python train.py --normalize_top_k=true --routed_scale=2.5 --balance_loss=0.000558 --groups_per_token=1 --init_std_router=0.0354 --tie_embeddings=true --optimizer="muon_variant" --dataset="wikipedia_en"
Below are experts of layer 2 (counted from 0) of a mixture-of-experts language model. Rows are named router (the router's row for the expert) and show model dimensions 0-191. Each number is 128 + 24 x the weight over its row's rms, rounded and kept within 0 to 255. Numbers have three digits each.
Before each expert's rows: a language model's description of what the expert responds to; "comes before" lists some tokens at least twice as common just after its tokens as in all text. This comes from a sample of Wikipedia text that the model never trained on. Tokens count by the router's weight.

# expert 10
What it handles: Commas and connectives. Commas and clause-linking words like and, to, or, then, including, mostly continuing a sentence after a noun phrase or date.
comes before: " the", " and", "000", " but", " which", " he"
router:134097153113115126147146101121074095107134137116149123160114157118150125126131143125141128170068149119160135146062098144160159117118135091151136092146156103136160176111145133122209142115128083116130149109127147081173114132137129089119159129167159139122184131083155138106118133087124097135084156144124109172154123147096121115104159087084117098130086121132116095122115111095175114141115144136134162114143129164096112135117093138126127106140103147145135151099120159124148147142108127121101104154118113159104146132141097110131115162120127098138163132129123126139088093130131135141

# expert 21
What it handles: Verbs after auxiliaries. Verbs and prepositions following to, had, would or a subject, such as introduce, became, began, with, using, can.
comes before: " the", " be", " a", " been", " to", " have"
router:128155107099097146120150121157078113135157137124141146139090110164143123134176111111141140140140124157114103162089119185128127092110094095144125144094121107145151156137132134196118107128147128150116108078167175132131136122122138129151172121101172137133110107103124096059142092132170122116168115105139140124139121136128135116101122100123127110149111094136167110111096111117134125150126172139137128150131114164146185151165138148128108084125121149067112126148095117151084166137124155123123137167120118158092142127059128127126104134137099138135159119092156138123122133130144092149

# expert 52
What it handles: Digits in numbers. Digit pieces in years, coordinates, scores, and codes, such as 2015, 48.7819, B3278, TS1400.
comes before: " |", "%", "°", ")", ".", ","
router:159105184160131102113116112145122139140161135114155142195085160139194171133144118103106116153092101111108099119184126163090073103153141132147140117122115122123149117118083126128124124092104110124128126100137144093063109109096132141121112105095127139104152126098137110144136142102123157134098092125133095138104162137133125112110157141106103092125127137098130146125157116175136117109105154167095128114105140149097174135146125125175129120144136128116091116118158174097124144144135124075124106123127144150153134141117142138170123146125137130175146088153122114137085143145072134140

# expert 19
What it handles: Clause connectors, -ing forms. Sentence-opening connectives (However, According, Following, During), prepositions like to, with, into, and -ing or -ed verb endings.
comes before: " the", " a", " to", " his", " been", " an"
router:150108126125103122118088105137127111104180139123108122156164109156136155090116126137133135099109133146147130141119150142160144090149128121170110166114138130133170180065139172108153098157127099088105156082115172140121128103141110144164143124129122127148148133095126112088138117091174136104150149137110102149113148166093156130121145154137148108109146124098135153100151122116119177152091128151126169135123130143131169156117141124098125131143093125080134117127109163137112137103180155102111135096136149187102114121110134102109097085107097148116090112122124147161100160171093128145

# expert 9
What it handles: Institution name heads. Head nouns ending proper names of organizations, events and places, such as League, School, Cup, War, Tower, Division, Church.
comes before: " of", ",", ".", " in", " (", " for"
router:144093141157095126090119106150108127102117117089131153171137162122133127106162123099141169124122118097112142148126112149099078081131127140171133136132139141129099112117107090143135163120075148164098149105149160113121114119109149134105129124128111160119120163109122131140127110081142187154119134139107104127099090137136058125156127096118159126136095100131115101116166131123112133131100137112131143112132132150134135122125167123138117110176118092095086119093137155168137176108150115111141125141110147122156081167164192132114077123118142086135172169105153109114100133115100141097

# expert 13
What it handles: Pronouns and digits. Subject pronouns starting clauses (he, she, it, They) and digits inside table figures, scores and dates, like 3, 169, 000.
comes before: " |", " was", "°", ",", ")", " is"
router:153117096142133109136140141162101116132161123117109143155153167114140152156160120093123120162113155168131115138127117161128138129120172130087115108113142141159165178109118172106102101103076145141131155113115175125157114107139151100102104119121129147126148117120170149103140165090105163094070103166127101129131130114108125115128156126097122099138103134127120120174142107134140144173095141177068100132121106142089145165116141146114148112123110150134127106111134112083124130120110147060094108159133148126131083151142156141094150171133158128118165142140118125138083146136081120124

# expert 8
What it handles: Pronoun subjects, sentence openers. Subject pronouns it, there, they, he starting clauses, plus sentence-initial However and More after section headings.
comes before: " was", " is", " the", ",", " to", " are"
router:182126116108122104110140103172109117095114138113112114137121125098154133147139144107144121136148158144133116111165150146104127088114147139173168089106142144130115164121107203128127178165079119150133138127073118121122143121165116140071080151107139150159120126146120110107140131113113153117132117149090153161128085146133160160168132102136164118106104107131155140089144115171112143111074153151123134128144125173137152142130154115159104106136151111145146123119151172129102167131105134109049091124143139161114109147127147110099114129114157106121150152143111110129094125134102109157

# expert 3
What it handles: Subject pronouns. Pronouns starting a clause, mostly sentence subjects like he, she, it, they, there, you, before verbs such as was or had.
comes before: " was", " is", " be", " had", " has", " to"
router:192139102122119114156141124171108110138145151098123163155111139149144165126128126110155161148114120125118130109174119163098135132126160094132113089094134148123155152096107145142143124164091151131125104139123118111120124136134079140113151132118166109068120128119152098140164117117126092080124080121119124136123073121099146108129134085115122127167146123122132122123151135104152153109092124136135121088130108154153162160136116137138115110141136130118109077103112091102119160147086140125133077059115168101134142136114168090077124104125112130109126151114126108133071120140065129167

# expert 23
What it handles: Sentence-ending periods. Periods ending sentences and inside decimals or times, plus nouns and verbs after "a/an/was" like estimated, cost, Cup, awarded.
comes before: "\n", " The", " He", " In", " by", " It"
router:146106148095111095146137127144070102122152183120133093140111122126127135168148117112140169130130157125143135098158129127115103125138119166162156119090098155183141132113129127137168115090108134162130150109149111132178109103113160138131168074149120177091173126140166127148140166135138119129094155132175078115105109123124155126157114122145147135143124131140122119121172094104139163153110119140124109138098121156110184148109126144149125081156107129084101116167139138127128125137129106146142126117089138151136092096116149108121138146140122047117105148103110156131165155140132163146

# expert 55
What it handles: Periods and decimal points. Periods ending sentences or abbreviations (No., v., www.glenburn.org) and decimal points in numbers like 29.96 and -32.19.
comes before: "\n", " The", " He", " In", " It", "5"
router:108072120142139148133123091088106083150142147124076127117137154145134090150148110088129131074148142165136094122112096136165114121133140133199135110128149109133143098134092163099156175094133081131115141123153154111091114091166149120122120105112135115128153108131088158144118120153109101107107149162136133149129112112179138144120112094134139084131148137082147124069120112116118139121125165154131136110156147160125127135152134166151154144137078081108150136081127100140154123149108103120129163128133152099105121099113138099086153144151163122110121102114126103162112145157106109133

# expert 11
What it handles: Numeric punctuation, institutions. Periods and colons inside numbers, times and labels, plus institution nouns like Museum, Stadium, Hospital; also LaTeX commands like \sum.
comes before: " |", "0", "%", "5", "8", "″"
router:141101166159091164184156100129098112103132152100107153118105137089100109145140154124101122132133124127076144115151115168162065070111142161135135144095121124083165148147117142107117100142162143111092155141104138100120132104093165138117153150168121120123129145125136110103116138094128150113122134116168075105139084103109145162147116130121185116116145129095116102114141145114132100140115135138154132131149137163114123153131134128134123149107135112123086109118098135089119121097124119149073183121141143140153175180131135118143128152090157087170115147123140147117087132090129113134

# expert 47
What it handles: Commas after clauses. Commas after a clause or word, especially after however, in dates and thousand separators, plus pronouns like they, which, who.
comes before: " and", "000", " but", " which", " the", " he"
router:162148138141092113096109122124088123138104150107147136165108159143133130091109137154131137123064144113181115166136152120129123119137159090164141102092166085151132157142119158170136134112130122075170174140129137095124109140098121157111137100132156178137135104097126139125108098097105122100105123150143120127125110150095113132103162089090106118130132118151108086144137095125148122116145138174178174093134105132122112160162137130167174090118110126111172124105115142130086162123099137131098119138106111183118155083113147134113109125134108117103146132151140105152115126096167131132

# expert 56
What it handles: Digits in numbers. Digit pieces inside numbers in tables, scores, times, coordinates and money, such as 1–3, 04:21, $15,015.
comes before: " |", "%", ")", "°", "″", ";"
router:135123173158146100104129140179114139137190140130134131161111143123166158153154129071089144153111177142093105129176122155153108090131169117154124100088154104135120161116075169142101122102120089134137150133145159130138121101097128127129135107132115146106158126095144151123137125111139135080104133142124091135058131103142129118092124139074134102116121133085118102104121122139105121124119138169102100128162142120122151116148123123142136134133125104124080137096101135088125120131133137076142101097128140121139107144125137112133150165082096139170167101159103111151090134104098140154

# expert 31
What it handles: Sentence-ending periods, H-pieces. Periods ending sentences before the next sentence starts, plus word pieces following an initial H/h, as in H-ub, h-ier-archy.
comes before: "\n", " The", " In", " He", " It", " This"
router:167073144134112101162157146113115105123154141133119124136123162152167156118108124101107111148112170135140113095096135148138110114128097083135128123081083107172137128115141158135166174083116142122095093126120144160139128131124097131090155103118189126162142088135146106095145149113145155117124117152122128167154084118113164099180082113116100127166119124105121116142156138128100132119148118170143140107088123153123156135148131173090135147125167103118102118134133088108102145111134159108109080171103141088154115148155087122124138154145131143134122108130155132127116122132115177164

# expert 58
What it handles: Mid-sentence verbs and participles. Past participles and -ing forms continuing a clause after was/also, such as known, performed, served, using, suspended.
comes before: " to", " the", " in", " by", " a", " as"
router:133116152109131131165119110155103150121112134113126101146126116110129129120128100151103135130120105137104136138119078124148117132112128130136103144115147088144149132085090156130138103082101102115145127102109188127140129101127152139108171103139133122142135115141151094127167125145141155080142088149081112189125099109133135118158076132126071107136094118105115110096145099138111135153103117159143110139162140140106129128135114139132098111214138099069089102109099145143109098120139115139140101080120132137126096127077109113124056134118112110120118162108122154152084161144087138125

# expert 32
What it handles: Clause-ending commas, periods. Commas, periods and semicolons right after a noun ending a clause, especially after closing parentheses or quotes ()., ),), and place nouns like district, constituency.
comes before: "\n", " The", " He", " In", " and", " It"
router:152154163133095177134082122125040084135127146126105131114126144146167115173148101134103154141093129102173127129131125147132146105117125074131116094080141140132177109109128133142151167095145142121112139113152181069133116124123146154116124124128129167144147132078137109121150121115134128108096112097123128135117090121138140144163154132120106145144153127123123076080114132163128112121095147125126127120111124135164123144137150138139142137099136104162125134118183108119119195094112109109121130111126111105134152176151091138148117150106157082137126172116124177126111116140093159124

# expert 26
What it handles: Sentence-final periods. Periods ending sentences, and decimal points and periods after numbers in tables, web addresses and chess moves (34.3, 104.).
comes before: "\n", " The", " He", " In", " It", "%"
router:146053114139113164113138118113105092158167150130117106111108145117129107158147077081087123106136144113120122140129137138177106097125149139182146095113101141149150143150089129088145142085135102144114130114158137119113103109149137135138104106129121107141131101127142115148105113119108130116082148139122102108132131091186136155125088116088134121126162139081151153101129109151176138114112152153142113150127144158100141155134134173129161146120125076088122125102163101105105117110121105127116138150099122093133154122112094129077126131127115115114104121123161123167099166129078062114

# expert 38
What it handles: Periods, colons after names. Periods, colons and commas after names or titles in lists and prose (Favourite Actress:, LP:), plus sentence openers While, As, Among.
comes before: "\n", " The", " He", " In", " It", " This"
router:141097129126109108182097134160089093157120149105108141125119117123150131139142103110123131117132183122132145114104137180118113143134152112141149127065116110141174147117116141091143118145127145092138141101142154087136093084093120141118129114141124155151122128123173136095134167148098089135072117149135123139154092120096125107135144128094092154123123129111131122107155137142103131138105118138143105169113113145133146159116144124134153107113143130098113147150145175104124151131173101142153136100132175169101107189157161135138108128111117052097122162109121095154103163188155119121

# expert 46
What it handles: Infobox and list structure. Line breaks, colons after infobox field labels, and list dashes, plus sentence openers like According, During, After and header words.
comes before: "|", "-", " of", "|---|---|---|", "|---|---|---|---|", " Order"
router:160110141103076149128108113184107118101142157095104102141117145134121156127162117172153166118126099104079117148150164133156124128125145107148164130103131098128097143107114126138150135159114141123130100104117149107164142092091205100140105137131174134138105160112116134094146150116146101119107182143102148149149096100105139172148133106158092092131127121134162120095112103160138159171154123174150195111141089149158134130098162137109131131134160139146132137132118105126103139094110135125121124132151149121145114132083086148134125151142133112148108121105139148109149132168117165088

# expert 29
What it handles: Subject pronouns. Personal pronouns and reflexives, mostly sentence subjects after a period or comma, such as he, it, they, himself, plus following verbs like had, took.
comes before: " was", " is", " to", " had", " be", " a"
router:187119109107106103141111148135092119118108138123106126180129161116158123137136127116166173164106108098114089146170105151178120162103164119135153078122136120117148146111097122133126095142136139120104079148117150150113106144161120128116127111127147096163118132122121117062120108109138129110101132169091120133149100135109141069138147113117116117160135125132106105101151125143153163137144131120146110122134105142152108145096160162170124157168116159086109134116123057084088146107093089088148121110108124105131141158130177114098147124103149139119167117117128143128107147139087127158

# expert 15
What it handles: Years and sentence ends. Full stops and commas closing sentences, plus four-digit years after months or in, like 2019, 1951, 2017.
comes before: "\n", " The", " He", " In", " It", ","
router:102126145119129133133116115138101103132174161088133108129068109120124121187168152160124170108125174063126143129152161100143130152165123119167146144116128106198183128148094153156149124123102137099109109122160144111112100156145142137104123121148155155128127118109102075115074168141166133112135117149129127112092085121173123105119150153140098135149134095122097118151138088188121120122082127116116138137138114142138138114107139149122159114099142110125110151139127128090103154114135123119136176137128140158122093183166118137147119136132137079139120159139131110137101123158140111125

# expert 4
What it handles: Sentence-ending periods, past verbs. Sentence-final periods and closing quotes before line breaks, plus past-tense verb endings after was/were, such as opened, died, released.
comes before: "\n", " The", " He", " by", " In", " It"
router:145081131145123140138125127102063078127144133132130114138120130130134111111115128121044134114158142126096166129122121128151117136114112160154125120107094071203129153072133138122120131123085122143122127122140169134141097137120126149090135112175149137123074090107148106138165170075140109114095139132130118136100093108139125113149124080147073104178143146119124078119139095112140158141129154136153129128111161141080131132115182106129123143125125129142134147114138131163091113139114124134137124158111097152140124124128121163127140145125108081130109107143105099167148146157123082143

# expert 54
What it handles: Main verbs and adverbs. Past participles, main verbs and manner adverbs after was/is/and, e.g. began, remained, established, published, widely, mostly, primarily; also "to".
comes before: " in", " to", " the", " be", " by", " a"
router:134132141170109144120129152134111099115125177071142107146113120112151128151186091121106142145148134127164121134141143126154155098128090172115184066118130096131177128137123151143142130143094132143144115129097131135122104124136146148113112140132133168152140141089104129072147137089141162132085105167116135152098111115121121065193148086119157076130107154137127136142108128157134105177105124115094111147177142116078134118136100151170100094133143130092097116136107119150107142145099112155118148141141154150131142099133131120109118151124134113142096133111113136126102156153122109174

# expert 37
What it handles: Digits in scores, figures. Number tokens in scores (2-0, 1-4), records, tables, measurements and coordinates, such as 000, 500, 76, 96.
comes before: " |", "%", ")", "°", "″", ";"
router:125138182137105124111109139164112113122153156144148167157080137134195158147139125096108150163106139175100106136174132133137106080149124101168097091117161117114126162119104176142103138118117090110128144114129154131121108108103128147152128123105133125093160103107085116131142141087138123107126113134099094128098125114144132125113176096102110098182119146101128128124127145139122138134093146168085106125122111110137159128113137126140148126138117087093081133101111119104116182116136157073148098111144147104152139163119130139109150166094137137169132094139086105137081163143122134128